Experts of a small language model: 8 picks a token, 476M tokens.
Below are experts of layer 3 (counted from 0) of a mixture-of-experts language model. Rows are named router (the router's row for the expert), gate (a neuron's input weights, with its number), up (a neuron's input weights, with its number) and show model dimensions 128-255. Each number is 128 + 32 x the weight over its row's rms, rounded and kept within 0 to 255. Numbers have three digits each.
After each expert's rows: "gets" lists some tokens that make up at least twice as much of what it gets as of all text. This comes from a sample of Wikipedia text that the model never trained on. Tokens count by the router's weight.

# expert 204
router:161168191121054131148110173116154082150146162187127100186107175131127079148119156158159164148120104144201110164099118112154111107104116171145152129190103095134136160161136115138066164111129132097190120107103047168126108114112157171161145158146149094175096134157114127123134092125092142081171160158165104136118132139129105120098120091097107169104110162123138103176092180156063157140148
gate0:136135211121160157164129122133156135184094106119133138116111145103074147130081163148215124187087236202186140117111100103032099121151133108103089198114174134122120058123067147089117101132092111131097103109092132159044128148155140109113145192163112070065157122110109166157075140129098141092106138083106188108118153125168132140139105134131109145115129085117145121083107156156095163074135
up0:110169132142105164114143074094141091143150134185072127108105142135147199129142163084108172101154173129156140101149143060117134086103176126087135122155172122126151144176170107152120166105125217122187126163172114168123087132067093119163099147099109123181112112129164108124075121145168083074133108104146144057162100112134104177157107129140137077142150164124163129127113113129126109205106
gate1:160113082124140119153132138117113130109102145136156164160148155137135154160125124130166093149100115142142112170158094129100121147053099141100180106203126146124148060170094120117105134147042103091105180045127125065150116123107087066126105115140194089180131138157099073091150108112170109112155129122094069110135126085140153134094175097107114108078130146123152139143155139157173134132145
up1:083064082087128146111174186152119081088132139111118113128130070092113165132163122142169089105094146125146127191128159106099135189114095165145113147080129155125053169103129098154139133163096144118097115100067172132108151110139119120117124156185093116141123121118170117137146035134154104182125181131114138123154195149143109092147157170184120208161131097098101118102137073089106126155148
gets: "ine", "le", "ia", "go", "hi", "han"

# expert 90
router:157083097138142137054168166151147127109106085103173144072098113095100151072126077153181147130144142081149132067166135119178122099175153122139110127095144116144095136145124080150130106170145122171084077101091109110142119147117125157139149130076151187148059144150135170145147140093175172189179120156132108181133146162131095144108130082177092151093124087115150182078125158073193146074114
gate0:152170131135096153169132144197133072120181063195091090184127197105137143188165169090165130163136111105155111126144128084119088089129150090110084108095117143103155121068145145110070115129103158099147179166074138180111136116133130092102073094182165176152120147074078053176130075151145108147132213098147148145134157151172109122157172144114158147129168147111146113067152089087037124179091
up0:142115156137133101070091173111041146128097153082101090076134140147139120154111111129150133067139170125098142081143106150139099097144119147112145118138182120152117126212131127111165132189150091145119097161150108082111141147135138134121164155157132155172135093170093167158115145117129183171140138158110108138162086139093100158126140146160087186099167099119090109076072183055164129106085
gate1:062135137128114078120117081091142140134113134100142163106132142106143178175038105085098145091164131077141185147142199165084133181117164114159131150120110070132128089135117128092142091091064158129134169190151142091141154130113112128148179094133124085064129141115121093126100055111130140118145097123130158081127121114128109158171124160066130148137109117152086138192162118196139148167113
up1:116152172161136163120143111126085171135116154136135184102132134174109110147141136134064192211099138116161111104178096066146116064129173134133190161142126145157146089082163128134081123114079161138102113145107130135091110132098106081145191114103180155127121126087151141158106067191070111105101137120122085103166162067077115186116108071136128084114130070143164172091084146123159148135209
gets: "ar", "ur", "g", " Ar", "par", " Bar"

# expert 26
router:173204113155116150124117159177159178110134129101145105092114109167176164117118140131135143178091140103164118162119092120114146099164140114113169108127108119174063098108169113114166044119123177127083108149133177090118157120163157135063161074138112146081086147101113093111110098065170117178154097152111176109149124147130101167113118165072137150117109152123090077138179109102160142101083
gate5:173095154108103104148111104125189126143153145143115119129194153136125148153173156165137097087128146123131141159074129174130107073154171188142125096167112120163125154152136117121105175175093104097140076108126036124086089190090131114103097113161081138147124110091134152141192178134162148150082143120064165115109152109101146119149110118114108065098185150104094080102159118126149142156089
up5:155148167142136098188135220075109096141147171184136123134152126084116172132181167191087140171186132176168138128120177137127136107114148131071136118160136139146139056140181117166018092174162136116131150111131155110086131140094087097152100131083156104156098159116135118125156099134158125125117055090108104102091127146143114191074113185161146080148134144114127120108077068092116121173102
gate6:128166067159080163122109136169192147178163106133088144123215167134117152146062149164144192119087200148066138122138092068081119088120127093134159102117149152169099103134065135107129142153141119162106149146098128107171162094125106093093199119131193111132081144117111128144205171136172153095140102135111133150142109106184142168077082107115114095134155109186142151078092193101145125121181
up6:104087169116122068094121075124121081117117121156173165114153090161168110155194056184110099188106106139179106103113094144153141144142114144140159173090066104074097072122104232102106136128131148122096093110159151095167142131054149127138102148083144140165136116133158119127197147178067119145063101141141075176134135140165174106134154090166122141123083104148105094135200113109179123139129
gets: "u", "un", "ir", " Lu", " Su", "au"

# expert 4
router:083185172094164092119103149094174122075152180072097118112153095094105164089150093172100101144158174121045152153146112119092133195186050152117098111143172067159116140102178099106159136138143107160101168087141152164114154134148106127190128141031078152112129082148175123119172110071133137111154104100094120173147095179124125154141121154180155140151130146117157114127144110104107135079133
gate0:107170132114132145125193056176123168143134108065128142121155132141090124175161131082100124080107167157105218104070094118064140097111155146161149128140092132079136075114114145103075088131097057052138110085134135194174072126148143062133097116107147108197109148124123125203111103150128156092107141118111151096113161114136093072130096109083145100136083143116117106119080158106132111078146
up0:133067110080150096142165119164133079000067127148106139166095127162137141106098129151103141142116096117141116149135065162123170110153061082095137160096132127109140126137113122133136154110162145128109068076106182143135114142108141093130213153136098116126156141091151185164183086103166170073073150080063053132148167129181077117128166107144116114145135095122169145130139088084104133099151
gate1:151139157081145120100188120138176138141163077093100126158099137130143155158092119145135099124098170125081139160197148108151097129112165102131145089100138096128085127086120136059112166138144151166100188114116115087126148157121169184157095121123184113140149131107063174112141115075137218112066140137121120107112104190116158153159119222151129123186114178109144157172116173137117122122132
up1:145059181165084165113142145140079128103145166161128088109180106142148114144164086092117174139085131079169103170087164115112139147114169147125150097108119154097158044151138108119176136134092139153053090100118161140135108139106119196130235101147158076125138153150169124187185189205116123053188124161160052140122125099136133109107124159114123072110092138150116127117078094140138133195098
gets: "ol", " his", " her", "ly", " has", " He"

# expert 183
router:181178186145125149126099073188122074161085191127134141138142109189072144085166155131154116130149203181110166096186069147133088118145130185110117161177143175077143199135132165116143070175134095170141148096150119091069095091122161117188108144116137155079108069095135159133150158137135067129174059142108136113087115127147134137152167121189214134115132195153126142196114122131107105125172
gate0:127143128171116144115090173152130118229183157124121103185134119139141089149100125047167093087083140142107182146096105128097095050110143096128151153123157102124195155132152173078178152128127100122169188126082122054160125151071177114153078122166121105159147112204153159139175139106170113128163140143111110049100111152153119121125187084169108138131200116154075138157104144150133173136133
up0:079224160193089149143129174110100169152174115121145119120098107130069118175159126131174115127144154136115115137075099087201126156137164149111098071150189150093062136152090136142196183189155166079114126125132090106124170141121118100199151163191104152145145113124116121104152136141144105083100157163122171083092074109132094096103119073137199173168144085102064135155140080153123120176087
gate1:129158090159107105145087113073139132143149121122072135166163106131100114107073144092149145151154129060046120129086157154114092110099106090125143130135158116205137159065092134149171154133038147150161156152109173114127172139119115159110102092122142142126122119114144110115110126068083164144045149127191121162099136168092130146092140156127164161155156142154143173133112132149165140175117
up1:177158129091134101105147099129138141146158136102083170103131114111192100197140141129147117057119099136113122120098123131120161128126108148109117126109142133160073124071103147134094074183198132106155113168143110057099161127119124137162111158172156124148140082130129134113090047200157109163153098176113104131139063120074119129145131129057143165078162131141141120130169121166118088152130
gets: " is", " ", " pro", "ip", "ec", "oc"

# expert 36
router:121186080148074177170172118099144151090118114085101090102109117153078097050158057152047148062096151108137126077127140146173102132135146101127072092092137163110131094165088118114141133125147127153198146064096095125177119153118190155108170114066138128114102081101115098100105163167177174146108163104208110136085118106130126175176154159145115140104182076125180109100098163114135100141165
gate3:172156117126101154125077165114150119086136155094202107163155128133083150125112149101116141133112187103087133130077098097151104121135157124121086048121186159146207117165084119116140113119138135124194073131131177058131120151164107144170169198138111134117073057143146137134063150165104167195102140101147102109149134111125126100119105111136139114097107130165099146159117147055155111137101
up3:046129144117121130106124116116142130119169195149117101183099143097164108112070121146085124074071189210139111123152146140165159166120153100085080100120122137151145134156175132115201092099091124151133117183121101143148098112158118123143102131049140120098116143118101155108137097107111114113128163166132083015164114076169127140149117116119090128076109081148129131049121108131137166138192
gate4:118161076112159120209183066154071120137079115108101122144081155068114159207098198146127088113096175121071141145123138135129145159133103119158085088105155163126127110107090091095145080117058116147191097157162153124162081137135109162167166186100085151170135151117171090127166057148122200135122112165152100174132099140082137062069128087127094141127147087106135115088088132102128133126120
up4:183127098112147088148123136059143087168086116144153144145179170157105136165134157107103109188181102155096172120149104135147119181109108169142169136150117109101123157098089150076196083123081119166091161129134116079162071109174091133110138118134161114129142116162143123119138094081132116129132140119188142153099145144164201166125176145147139102128168135182162108106124118190130118139117
gets: "f", "F", "k", "S", "R", "P"

# expert 120
router:088117139178092183097144145167152129090117155097134188144104103156142137070122145170152130158095121164080121133139098114140149190104107146124172116143156139058115126120171165100162104119127141146148118126138192124170136102122120091127117165169123092141094066081138139156169129105139187145131090118113157126135136077113163058154149162149105133085115165118060163170133082108110177152173
gate0:158082151172121088146112118136105123192122092144153146119110127132137137106175129119144132107102153116165152165164122103184128064148192161149112099176138126073142087074144152126156103121121159110155152120124098148104102083130135115144106150121158155077141115122131141105104176169053112104117097067121166128093093090139113128144129131114085149075122110121115108156094119154137137234170
up0:120134130118153120091091138147150153175122131092142118196112154121139202125078167091064135118132130040091165129111092120164130107145190113097156108088155120166121091092090163110161133123108127164132128101177066080136109100122152135109115118188127105113132145105053125097086091138084131120146056125164115125153115128190107055089139059145139064119119133102140114095190155088101112122033
gate1:131095094090101108148107102123130117140182129154109094140145111113087119097092105131167129109189067069099168144119172152158134154182119114193143136073098131148129125135076136148136057074103105151150140113113186192081184115063127088191104079070172092148120126155085107121092152106124050179171109108113143117116184132170106118099065127159140187199176105129112054082114126124077168163161
up1:094148161101104138133125111090102187134180106108147133127189095125092128157172118115115121076127152117108124078161125142134145088138110107135103178112113122127070099124131092182086157174134107141054125099088059122128080111136158108152113092068155132112148103172153120177097159141159101117150163130181146086066118126179096157077134082142142175136134131098109164126092127148152087103123
gets: " co", " Ma", " ma", " Ca", " ca", " Co"

# expert 141
router:071111116086129134192115183098096173149099112168152101096130149124079166136102122150082095101135155090067159147107102113150146111143111104139195132117164150125165063160155095131097038156062155148166143095083118171164091161118084133088122161074116140135133184138123146124141142113101152128177161160170130149147157126172146136077096131109135105178076096149166135143158157101080147097154
gate0:166099107066115073164117097091108100211134188130128155126145119200081156137127125126178099093118127113183082104130125089178125189088132097111169128107157088191103113106111130097114106146105088104202148079082062113099108134136133120145094111095157092124120055115150156130173168159128141148140127126102098149137144132175140144122104195091099182113111078121137149129129123130099178084153
up0:153162155087113187148196124191114143157138110130134099082155155090183175084105147108141100135155125085085159167131130143123122089148188115175113158141153112150130113090098118139155163071127141111158117114124164108128125138175169132103138156141115128172121167161160148090100123114115146060156094176154089099158152120136133093108129141152134123079115064179156156129148153119169086152127
gate1:140172091139118135119127161116096173120147113142081094102118076129117107141163109102139117102126134136122134090102137090116102147131087156134064113187114140159067135092065091138128144119090127098139171125074105133122089113149169122120145138152126172170117109088087078119157122173149141128144155161116130087092207128155175082087096191127149185108108136103046093137170162141133169071136
up1:155116075071114094114177092127098133177135069130134188101121135118164162186122163115113144137117115100131081125096106142087164163118162120115102121092166140129142124113129119177130121106144163152056077177062161140148083118119152107150142142142089164141151103110112096180020134116098092115087098062062187114155127100142068123163148094163165090155178064146162105092107114132120127084127
gets: " |", "\"", "D", "P", " Year", "ctor"

# expert 67
router:102119133149093093094145189156156093103083085138158077157137144126075168099168129136114074095140139115097129104122105140167143058157147134118135060110105158166184074180157166129119170143142154137127119093136044069185119148075138154099148139158105139175086098112110131063129175143137101070119156107122162118120070160143093129151102111128114117137075115096095089180148165162140157063083
gate0:167118155095155181158204127137123084174134135156089129127129082193075149123108105123084065073188185132119214096145080109170197115116120201164136122144123117095174056137129150141125115153130172157134178100135101096154163142136164144089082136137135109125123143142149158102104079117119128076126085076122163106130109126169128123074109187150112156097121096062067098145164132133129158112145
up0:152149121184078124105076118130142088075154112110101170169109093116149128119149145140209173137147093144178142112163142155062049100144106135162106176144172159114109158111124117094173154142172172169163132143165078129091132121163073079131169132092087127103099065086137128126082130098139154164162173129081087139062117112114121185128153085206112118159113139133194142068147121137141117164155
gate1:170122131055099152129104155090140096076069126060098121120124075147123123099056119068176106160107130059122103096119073093172161133128120138179098143111105109135215117114132115158150116163102153105108140113091160150146068138100105124144120101178121136148136160128106202117120125141071130187138136106110128154145100126099091139144181151180171146131151154119113134108116169084135122120159
up1:159119111114095139154090117113130134148076110081141093133111071126099182152094117132126140107136074123122083166133180102126163074114111132204111111159183151143084129073125165095101121136145116111179101134090074119179156074155145106140160088193137167127167158144136130115041117145123058156101138075118139137101123079120156131201148111130153119102149099105148137088175133099139149140123
gets: "A", "R", "S", "I", "C", "E"

# expert 244
router:121126106140146157128122143158145141106079127077147096186135165133166112099067164136142158132133169205178155105170158132129101090113104159143128119050151163148097110110168073148148083074153166144133155129148163140148114104176132095088110083169132094152109151125109103130104118070139141188168147163181113095089161136120126102092088122092066093072124138098121112149075148134078134130167
gate0:129169103130090137160119168092114102119126117179109102129071205098150093115129141136117158137072153197104111178190151137135168092113134149141204106087107221146132136153128133164107128128132142109097099152132137144117093076182142133154070109129215091151095140190112128121121104106160129147125142175107136117149123127088181087059084131117083184098120114161104110142084148051109114134151
up0:102105082139129127153128160085133149118063169170179147120073156150155064153152111113137094128082139140149107183134137113182122089108178154119128120091133179121126142142130115155136117170128116145123150181144153087126109093096109153146128124128137092121155143155113078076064164131122104185145181116155089096141057188139208109077113137125116183113138138193146195122113113095087121152175
gate1:082167131121126131115171077114122129100166134127126114116129129137141105121128149131117133141080092118118177151186104117163153165150101094131100150181165154184088202089158151145179103165142113088140134074172114109071133090071106152138132176122128172177163190144095120147061142066124201121100167146149153105040082159111093114134114138141127091106163116122129132091177077118150140121114
up1:103121133088129152135178108137143181197154158071131120155169137162131106121093173151169114166104159142109134107194080146106149098190142174141137039157156116140149109120043202108093131091184115156157130149138124132140081168073150182111178151126082119131130116126141052053139101103104066134140125169140203151138131134174110148133098130138110105105133075171178103135140155155160131158129
gets: " M", "am", "ma", "M", "ta", " Ma"

# expert 53
router:120103087115119151118171116172144077089107128106080159082151051159170173077177083123107171170190147150126132109159147116119169122142062125205077126112080110118110101117116113109162137131122141100110169142120131169082104107127093119208132122169110138076102137164107143149103141131215131120150117131111131152124187122158103166061145085149143158088109126116122157074178146161196137085099
gate5:114087121111134173107118086161144138127061111152106147165104122160122153183165143129056156116121212169133116147154160079150115139128121097116150122128081126118122161073091096185204145156121138171127122126148163130153143128143130179146113127140112087100150104161090143108161156101139165138149116173085105094094078083168147119061090119092083161171172111105161146110156147130170072138157
up5:099140186132156129145135131155100153177095116106129133115116162057135119159153146182180153108106069109197114168142131093098076132082200132065146102133154146151086145159132149113114117131128132055147124131137080096165125148151180163114162104186105132105094126098141129137121128131118116136087143064186142133164172182118093102134158086198119065153141160173084116121152141099117146137118
gate6:119119145051139123144132078134105074075153110074097127144065140126162132128143130157081115122116126097164136142202127124154140140119132129130122136180064166096115164108199115192091122144070091126110093108157080207114084120106102147183098224105098099087102112072131162158156170137142116153145089094090061070144104113151105104147111128147144100152117113169138124093074118100141129186174
up6:139081131154173109155130112146148088133128089127117133136127064192089124140176180180212156164070146117183178145160185080146150131098121135151096180102148123137102116102139091160150092091070167157176184106105100183130160149163110164121097202134119144103102085082096156108101107108148138109135141104151120144123114083153076176146076169142155113109116165154128134101108113124121146102120
gets: " Ch", "ur", " Ar", "com", "par", "ar"

# expert 181
router:147147086163067143110132156179177183126135104114081123119098128107129153138111180146103140074101097211168118112152164167135106093173215109148171100106182102160106086126161113110149162068176133142154082141132136162179123153119103117132124097149095071174102148116146088136205115086127133115149133172173157129130114157211089114176166147102069100095087111078111124110097181101114129156145
gate0:165140142119121117102124156191084106181092136102104166208101119128153098205101125118125115132109131194158180141161084130128118144123137130101086059110128141049093099064108116112127133075210121100132136100141099130080134102125163109102100111115069147122196156128112123132120156139086158102188195150104132065071127117157095102104177142093150176163122183117127175158099139130136192177109
up0:110170124125144197108146119130143121166180086081165142057138098169151141079121131136160123125135122137121145038135065119133125087109090057147143122136129116184193123090114075129150159111088178097177141132144156122140156113091081051091112118100117136134149102148109138102135182130106145183078159105092140120064153146125063174130105131145149138125198052098157137099158119128192168098098
gate1:130165166137141078125108174118164112170167077106099119114190117109072166146112165142140196103149141139101081111123082119146147158108170141130157180160107202138119103118152130078200108132222124128155165065106133104074074149157184197096122142119087159193114153168104207092120105167139147072110157182169130100142123109150117101108088093131115117171144115103085163113139175158133150095102
up1:106138127142104109163190161115143093114157117175071120143042205119129156145135122122122179170063120106142083078141111077159185087168110115128127154079105124108113080099180060153122111076152099111189161137123181123112089106120129101191087159158140142117174123134124132179129123123166109133109120154107155124127089106149127175150097146167130075164178152142129089111157161128098071138110
gets: "a", "ia", "i", "ea", "au", "sa"

# expert 225
router:132181120178084132168169070136118124138165149135104146215185172118154082113126128113160075148149117105084148120122064128092157167166109082144145132107101101171080161165113088082138106111091120132169129125148143187130111146108113087150125177160088200179117085117178117165129149137136157126140147103111165115124088110120113148152174072079146070147115100082140138145098132157115149148109
gate0:076075148145064134137180153129137109152197131111084160173177135124066133118136097102112101136118139170128117158096157129106100163128161144161171159190141195160132114097182117127173108158155102181093193131172121125146176084191075103126135164137189112151115104135112142140105101160124091038186097064133109180118142123137132147077105104114145100154170175139177146115120130135132184145153
up0:146168159143083057105103112100234142160122156162110142097116137172070116123143157156172167107109131117126108093085128127156071110103155105112164158120137110187156118124148105123171162172124123096135112146104148111168134101158114109134177167079182094178168134105168151191163050168130119126135161079149173131093135144138155168125111154138135090139159154120128126086128146086187133106116
gate1:159139135089158093151206125193137156122088155159128133123152124129156085124123142167179087104127099105136123143121148165120146153112163105147099189147102121147152169113160135124017121160098206103134098149085106148169107115129060136142100167121137146136128144136173201092187160163118129096177160097081116109108118112167136151136140095171101131152134098149182105135136136117087131162123
up1:122090147109146162175140114129165059136129115089130128106125137113108146045145149153084149159167153147127132118062113088135096122165110141117118119077114139142150077182172168084200172093120126142109109143136151112145072133094107180203129110127099097150106110101141107109154116157105148135098039092197126119151182162120129102164146211127188104090120128110062146109128132140126089107161
gets: " was", " is", " were", " be", " as", " became"

# expert 0
router:114160151092091152157177137088122173120130116142118171088113131112173120167145086149143104137065157184077113164124087113086148117088052146152132147094130135107163124152162110136106056124153173124147080134093178136101156109144119155125027145090112136164117148144193126108162174133139146135109159115080152133180150129097174118100154106132138052119096123162167106114163119141101068094182
gate5:173159130140127097136154157126124156174008101151123147131113063127142135111111148172100081112076198167097116116120165162142127088071172145143183168077138166091132159158119168107132123144172151092111134113127148140155105191173095097167093093058089131145134130100112126145173174116105054109116148112140170131138089153154092100133117077122145105080158150143165124165113177125058137108081
up5:126079174137119059147159116132156165099149178135130132188093143094132128150210225147104124074084146077119156114086101123165128176099158184034156168142066152107128107126120181069071113136129089099192097140126131125138126130150093127113152172096099131081098128193103070181141143115131154109178118162155087111135108130112118074081104120137115148131132130081170105156118135172086140157124
gate6:081160154112132165146141184150140125097154141138138137127171088106162123145130117133180149135193139138164135157141153107050112170107117122109140157127081137143099154131147155141119118147121065088122155170122069124085104117124108145104077129202144160084140116147162113110117120144164072162197145119172109129087106078051171090145148179053145095202056094115104128122140092141104104104131
up6:128134132183164156163159119175177132127195142128154148192169115087124165130096117094160141080083181143122207138131127082079082221173144118099135141114173170137122090090129142117172094112096136078112166118146146152123108163149127134167138136126118159165159121068094128098135140167118203180133121138100137086101176110150117108093137137079100167126148152083089198131145121121155108154077
gets: " film", " album", " work", " song", " book", " role"

# expert 182
router:171113142130127133084069146129171123105140148142110110216118142105122123137090196143142111083100124118188082144170133096130130050098087148145139096162166095103116142115138058138098096099169166149157130129089106118141144188097122093149179072154100093155117145110171086136126110074047183124099110161151152187122106136184079123152092165156117165149144162124171069091098179088110072139111
gate0:164176170159155179112143159144132056146174176115174095122087103136099137145134133107127118136128086080134087099083129063107072108080094134153108126114143146093128093142131059113085129133096142140192123102129144179125157131179133115130117125130125081212113144075163202095149081126154130135105204114128105092109108164110136130122048206105136167145155082111132130176147152098061123129165
up0:141132074110104106149067165119122086174128090127083149086096074086119146085180140086093074131136106077093062104160077137153115109158125154149127121172125110086132118175158139116179130169134148137092136063162073152129112135106126117090132113126101162077110144137103117126087096173175127133117121131126150123165126140128064153154196091170145181056163106141135151144083075202147079056131
gate1:113203117112089135215130130153074092154119136112146090150124120150094123124198084127138114124114106106097087088169148192155153156095202145104153193169142173155127104149167089137132117140079135126079167161133106150167076100128127187122085165057105111153109178156121125094153051149165126140122075175095139067113179185145097103058123108159137098120166165161088162145121113103148159051137
up1:159111116174101152103100094110129177136215124161095178109092060070121141075065163121129080124133158171208126138156165159099078039118151106090150134135161062150165152140114138149138147096151077128171118162159135170091120157135101103161179128163064148190143084091191110086126162093075120153157156171133104172093114133131083164193101140161132152137152154125127090135131142143121114175143
gets: "ia", "ta", "a", "land", "ka", " Ta"

# expert 245
router:095154122128104161113139125113110118179083107136113136108130092102096187115121133149162125145097155133137096130116121152178127109122176130222148158059144106112149134098097133161173103113064097116134170084096137187139173126136149111084153116086122138135117179163109166137129123105119126105118105120128160142128175184139147151136123150147158105161142091156160152110162197131206118130148
gate0:062106178163125142154138156154133061074092116164181085116152092155092159134168171101147136113126115094127092178191156165149109153145143119158159079151128142107122158090142049205130128136160164139168111143140117157107076110105086124075142115114133114123060108108116083128226132074127175111199129075132093092134091129131116171139092157176151170135192117135155145124102192110112191097119
up0:156114112130116067192082167103091116168081076137073182089074057158121138105146176077094145136091105149077087139124144119140137112111061141219165183145132114128109126130148147058130085109104130116083159074152113127161113133144151174077137088133137145159094151056138169138150118148101117124154112126161126145141162077131188125085165035123137113059173081130150098122149108148116117134155
gate1:080108126156123108175164094194103112170147142088115124107136110107130185131130126072069135134154103117102115081110100135125176095155131163138088056121135131164125113148074122158159147151124136112110154145129163167155077094104144129169157090083169130107180182128215133106112109059106164138180045117104112116124116099137167134107118127177138111108140128111137134112229131153144095119150
up1:158135184184174155164178160138089146127109179119139145173108159177077132071202114119037064136088126108070137177159112095171108144136137135109143131174163144147091139143088125170081104108127134128153146130130154148155087196113133155139107105105133124139165093126215113124098178121104187121139058104112121131141097116154130096132180120172146118128135048113099125103141057136062105118089
gets: "s", " ", " S", "|", "th", " st"

# expert 17
router:109169102126067160205123160126042062118119121144143158135158101188122167101171102122133107173143094105105085144159128052118171099195114154170105143113142149081114164092105172108138147134160155142114158159116124124175088096140108084172143149131057195165095102079051116135133128080115104132133105118099109155092140143117122123152137120152156161115097162164129174179130221160140121139162
gate2:117088131131161148147151152130113109104140108087100096155071152174121104111096133094071098073108110139102156184139139102085118157170055188106088148132089152105096155121183154112095097196138105137136156139121091134131147138136125110106069130153142125183110101166082142152059164112116149104157102207109120142130127125145179139089123139092093105137157167106107137193161183107096143106089
up2:095121129117123066154187127151180164156151136136124099172128191103162115125138114065136050108139097082150105187117139097094174111114141181108114120112157140107138184112132113098134086156097174120099105140101066122179165126143156167111129143144124185144090130125092090171086207111112094114166120116126112114175083145150141131130096097127161133163164119134101167100134095145177125148109
gate3:111110085093125112089146120086085174147158155118142103122136151141069129167119117122080097078123143140100097155172194131185202131203110083139144102136134097150150145136118126153108076176157134170099127069103087175097136052109144139120172072144163135075127098151125117141128112150097096161166071128083146098160110134072101082097046104122113129153164111116048112123092122170148174092169
up3:147121128228161165132112163128139194133132074152132089137133087064194137160152144070094155095125176165106136053131107152091126105165130120073140098211091148124188131131172142144165132127141092083129138110101061132080152137118135174122119097178140112041196135145125092105077138093137109103155145178148071068087130131119074152130135063093145157153100157100127132158135115164118092096039
gets: " c", " po", " d", " re", " st", " be"

# expert 188
router:132191145098127136070081114159090126092141114109147104156131132149170122128094138177161135100099153144203117074121101155144076152092159182122183092161089080149092089160099163111121148149084160107173066132165083099144099127098157121113142064162097100199105111145172130102113166170114195101152121099185150149152154178090124201081152162078113154110113109095070088120099146113094097138101
gate0:125162173098160119083129093122169082154139133078130157142166185102098151178134113156168101110129180134107146117128143225138112179124117086174113115093147190135144113112139074116152081136103114098161129131098130128131147115146149129078148109169132108153119116139139083125125095072083120114101161055171062128124100183136111087181063179101095153102125105137100184121103114092140170079110
up0:129118133106128159077130094124144093175157154168109118184134141098151098182159150150152130160150119108077119127127109138166114152117104128147116091129160206154125159091151063091130100111162127064182136185087159135186173133100151128102108136066090077157110119091108070135118047091107076207111158067126113136104116194161127155151134168115085128128166101175130168112140146062121156127094
gate1:139153129119101125106194124170091133160117116136130145107121149157168113140150125067108126076136103111145112154150197089103147078122165101134123092074089129131127161108034131103127149145180152136138119159071157192153126049127160092089089173104101135138164123095209097141140120078167158148141102087126149115139179107061136116167190108138142137099150148155169135128190125080206105146114
up1:131105105170151154153144122072163131107098132130054096131143149058197113097138162121104130130146116136169056111168128150111148105096179106045125126133199144150175139145138114144137145122120096152106088150176185085143104136091157175186085121126145081129158119091112128143091052125132145105090100081118122179117117061131177130194074035124130110079162108069127145134153154203123125134131
gets: "ra", "ma", "a", "e", "ha", "u"

# expert 31
router:172121091158108163143129212143176153121143069190194124101089155073116123122173143173106161140122117146164136165175177128160133133101132127063158120182181119072151127175107144069105100093135175101107045182134073105115145109142200135103146105124096105150089133096130095140145149089092167154186134125112138130146113126081141066139060160109128134084134186167180139085120133164095152150160
gate1:116141086131115219156139106173139136148177122151101127106094160144146099139154146147148206104172184126094082164150114077127130120134128131122099139094155181153127077163080110064116152144095141149115137087054143134077113125188175074176118089150136071099140174090062070163109129133101173108142142161116098126082171106182116105106109138114150131168167128192174151070116148193138165130201
up1:080148162092121074172086083172095134077120140171151149156107100093171090128117110113159081104176077081118144153157130135129165150107159111116132200158169163131095173161127184141127118126147120184087082165126128118098108094138107170127094161126119132123165175134130096124157100077141174100119139133155154129057106150168146109148157143112147112093078146162139140107124095125152152145101
gate2:129118137140105135083097132070107141173163093198160080176106129166148171154151091106137103132133120078156123167100098122121109136108062146119137144148078104115147134111162096160064170168175124142151093144148124128098102153152088084124120130127118161143140092078143115165080129089175122154152168098078118143172092196164150133112078120138120108114167159163152101136122141137122104156144
up2:142128195229153148098103184118145170076170077114180177155122168136122138130124176143121139122115166137108149174126101137139176137118090201096120150156128113095128091106098130163213142111078152115158143149140081127116156094133154149150141099158072142063126145061129105091138114133130123170154126142113183116105136079090048183127135133173127118127173144147093109123089162148131124204174
gets: " co", " Co", "tra", " su", " fa", " h"

# expert 18
router:128148141134158128136084172165176167130176122109103088132130134069144142118118165156100136198076118121140144107137145184148101095187136131073187124130187084121045075078117121100164078105133151146122066158106093189125181176150102103117144144194140164127111187083157110135143200133071135172111075146148090149146086184133089135135130167115103126104121119110118102142103178130114101135100
gate1:139113097068140110132147114107099127144126108140097135114096140163115108140095105078138152141113075118131142101132117114105181095184093121152095171163062146111130112207131130168023096113086093113149124180168119113064155159102111093133132155067120116144138121124158122117125170059181172125169073125102115151130163113106131122083123143102083192103140131132124084111081129065103112098091
up1:149111111146130154134136086122119177219189105162044100129115130165144105155111105101163114116080125099132125090062113149123192087144112130148108132134093131196148119135118141156050108118129036149189098147158108108095125132160112099146141149131197118145158172119056094076121107054151132170208107171086168139112134139146117097097106106099104165118127114151113106125097142162065106088114
gate2:177162144197155194141107177128109097183123138095132145155118145148167098203127181104088108133155101119126127109073138157120113125146151103100137159202118087130081119155162107129126107098108120104088121108131114180142109117142160115158123102189074107166145126101112180173177173129121159132143099106154071104134159104136066098115111104082176091112255148089083057132070105148140128168077
up2:133154154142120166141120155081125084105172158123126193175140119102156142154165117120135114105118072053138119157045151176136067129100176160118071149170090150097137186138166105164136052149109115142112186135112167102129136097130148155111096139105124134129174135099093099118089176097172161163141118129126098102102093129143121114161114113138166094105082171143093068143133136089090118156094
gets: "i", "u", "a", "ni", "hi", " J"